Below are experts of layer 5 (counted from 0) of a mixture-of-experts language model. Rows are named router (the router's row for the expert) and show model dimensions 336-383. Each number is 200 + 30 x the weight over its row's rms, rounded and kept within 0 to 999.
After each expert's rows: a language model's description of what the expert responds to. This comes from a sample of Wikipedia text that the model never trained on.

# expert 31
router,153,241,197,205,245,233,184,157,256,197,195,279,178,211,171,158,180,200,170,278,263,223,147,192,214,219,197,194,184,197,244,235,184,239,199,176,211,240,185,205,186,229,204,192,201,246,182,219
Ordinal endings th, st, nd, rd (10th century, third-tier), plus byte pieces of Thai, Georgian, Japanese and other non-Latin scripts.

# expert 26
router,183,190,138,189,222,234,216,214,210,215,185,276,156,189,189,215,158,160,175,234,194,211,198,170,95,212,220,143,182,172,234,234,246,211,243,197,214,141,165,223,163,144,210,186,251,181,214,165
Subject pronouns he, she, they, who, plus periods and line breaks ending sentences or headings before a new section in biographies.

# expert 27
router,177,139,228,165,202,180,229,195,204,206,171,246,203,167,202,187,221,209,190,198,213,173,213,189,140,181,189,171,188,196,170,228,201,248,227,211,200,227,231,218,191,177,215,210,181,190,196,247
Relative pronouns and demonstratives like that, which, this, these, those, same, because, plus infobox field labels like Rank, Directed by, Serving.

# expert 16
router,186,151,165,159,233,186,161,110,288,196,201,240,212,231,200,179,136,164,205,229,250,171,156,192,187,224,192,137,222,192,223,188,177,171,178,124,205,175,181,131,191,196,220,217,179,175,179,197
Mid-word letter pieces inside foreign or unusual proper names, often with diacritics, as in Bo|z, Tâ|r|gu, McC|ona|ughey, Gang|ding.

# expert 23
router,183,249,204,176,269,252,212,232,195,192,161,290,227,178,187,207,158,211,175,211,201,204,235,200,154,183,141,120,207,253,155,198,235,185,251,166,190,177,200,183,228,219,173,174,224,246,195,183
Line breaks ending list items, infobox fields and title lines, plus capitalized title words like Royal, chronology, London.

# expert 5
router,203,167,210,224,188,184,227,136,185,197,229,202,212,163,222,204,203,207,153,248,234,203,174,170,184,202,156,244,162,203,205,208,144,220,242,153,188,152,237,196,151,168,247,205,198,191,198,259
Cells and separators in markdown tables of sports squads, standings and results, such as MF, DF, GD, Votes, %, blank cells.

# expert 28
router,139,182,170,174,229,198,230,162,214,240,170,252,182,165,171,213,239,168,220,167,233,224,174,218,130,249,172,170,191,170,209,232,254,147,224,188,206,164,237,176,198,214,214,235,183,153,227,202
Commas ending a phrase or title, often after numbers or names, plus closing parentheses and quote-comma combinations in tables and lists.

# expert 15
router,169,176,183,227,185,228,245,150,210,241,207,257,170,171,232,182,234,202,216,191,230,160,175,156,176,191,221,86,223,213,212,190,156,179,172,221,196,179,172,208,181,206,199,238,177,185,214,180
Zero digits in tables and years (2008, 2–0), slashes in N/A, g/L, R&B/Hip-Hop, InChI strings, and backslashes and underscores in formulas.

# expert 30
router,212,172,162,218,207,204,231,141,218,211,187,226,217,192,203,230,173,175,217,222,213,220,190,222,194,208,206,188,166,195,155,223,210,184,223,185,176,224,211,135,205,181,214,238,189,258,218,168
French particles de, la, du, et, le and apostrophes, plus mid-word letter pieces of foreign or rare names (Audre, Contrechamp, Trafford).

# expert 17
router,160,212,163,211,204,177,154,182,196,201,230,223,156,181,202,177,206,185,154,171,186,172,211,140,163,201,247,160,207,160,207,223,252,251,194,169,199,151,233,231,197,158,157,208,161,228,197,203
Periods in initials and abbreviations like K.I.M., p. 9, p.m., and pieces of German or Swedish words such as sch, ung.

# expert 12
router,170,219,220,162,179,190,237,199,205,216,196,200,216,153,226,171,219,238,181,203,181,180,229,174,194,191,206,172,119,230,210,201,183,227,184,204,204,195,181,132,144,148,230,229,233,218,186,163
Nationality adjectives and country or organisation names, often in biographies: American, British, United States, Norway, National Football League, NCAA.

# expert 24
router,187,227,197,219,122,216,268,205,193,173,207,217,136,199,157,145,157,202,170,227,266,217,149,200,203,191,167,170,192,177,243,240,168,236,169,156,224,148,202,162,195,219,236,202,205,216,187,263
Time and quantity words after numbers in sports articles (two-year contract, third week, all-time, million), plus percent signs, en dashes and table pipes.

# expert 21
router,183,212,250,203,184,253,250,170,200,189,185,234,252,124,237,169,184,197,197,243,210,199,227,204,192,210,144,156,187,184,186,207,190,202,205,138,255,204,206,185,152,201,200,180,175,194,218,222
First digit of a number, mainly the 1 or 2 starting a year (1983, 2018, 1929), also dates and counts in parentheses.

# expert 6
router,167,174,214,157,155,224,243,198,182,212,216,240,160,212,195,180,236,225,175,208,182,197,215,150,143,200,171,166,211,188,281,249,214,229,223,209,207,188,217,191,196,157,214,233,156,245,237,208
Word-internal fragments in science text (hypogly-c-emia, water-c-ourse, phe-rom-ones), plus quotation marks and common nouns like name, land, river, blood.

# expert 22
router,174,211,178,260,196,226,239,224,191,161,173,267,197,228,196,183,173,264,158,216,228,207,194,151,199,154,176,152,210,169,297,241,247,180,228,201,158,155,213,153,150,207,234,238,215,205,185,252
Invisible byte pieces and symbols in coordinate strings, Roman numeral grades in heritage listings, and the article a or A before nouns.

# expert 14
router,176,222,162,201,180,251,276,182,195,211,174,229,220,187,192,194,229,178,180,160,238,181,214,176,138,179,217,160,178,171,190,257,202,251,153,173,205,195,178,197,188,184,216,181,188,213,193,145
Opening parentheses, quote marks and brackets that start asides, dates or titles, as in (2009), (see …), "term, ^{.

# expert 25
router,189,195,147,192,192,254,223,217,187,211,190,224,227,203,193,186,155,226,177,220,196,202,180,198,192,185,216,182,177,183,228,184,205,197,226,220,183,193,192,172,209,141,254,149,195,255,224,223
Head nouns, often plurals, after determiners or numbers, such as episodes, students, volumes, children, songs, environments, codes.

# expert 13
router,146,215,193,166,222,152,305,124,215,189,234,201,203,207,167,168,198,215,186,182,218,198,217,158,186,207,161,166,176,138,177,171,225,191,177,132,221,151,198,152,156,156,251,202,176,169,194,253
Colons after infobox field labels such as Died:, Division:, and first words of multiword names, such as New (York), San (Francisco), United.

# expert 0
router,121,205,227,237,198,214,234,165,222,197,254,239,195,161,192,253,226,214,234,177,228,173,199,188,154,192,173,189,198,208,159,245,184,190,209,223,256,132,220,196,215,218,239,221,209,206,148,230
Wikitext markup at line starts: == and === heading markers, the leading | of table rows, See also and List headings, list dashes.

# expert 10
router,160,140,176,175,189,217,240,197,226,227,228,263,150,205,221,165,166,200,152,181,206,218,159,262,190,184,192,177,203,178,154,196,253,188,247,177,208,203,180,197,226,161,209,217,179,186,183,202
The preposition in before places or dates, compass words like south or northern, and relational nouns like son, member, middle, capital.

# expert 18
router,196,200,200,175,230,217,250,162,236,175,228,246,240,194,164,234,202,170,194,210,203,139,180,188,120,190,242,179,155,202,150,216,156,239,229,192,172,207,237,196,187,155,223,225,199,212,152,181
Pipe characters between cells in mid-row of election, sports and awards tables, plus list dashes and semicolons separating race results.

# expert 20
router,217,224,131,201,190,250,240,184,186,228,217,268,203,197,126,186,216,180,216,242,215,228,234,162,172,178,162,183,238,182,199,182,241,178,192,113,209,205,191,237,204,212,159,186,177,202,184,226
Lone space tokens in front of a year, date or other number, as in in 2006, February 3, from 1959.

# expert 2
router,174,211,150,181,160,224,239,190,226,223,202,264,217,209,237,154,202,206,178,226,260,238,262,160,197,185,223,182,159,204,198,210,145,245,221,143,214,168,190,172,220,156,191,162,226,225,192,207
First pieces of words split into several tokens, such as d in duel, ex in existing, sav in savings, cr, sl.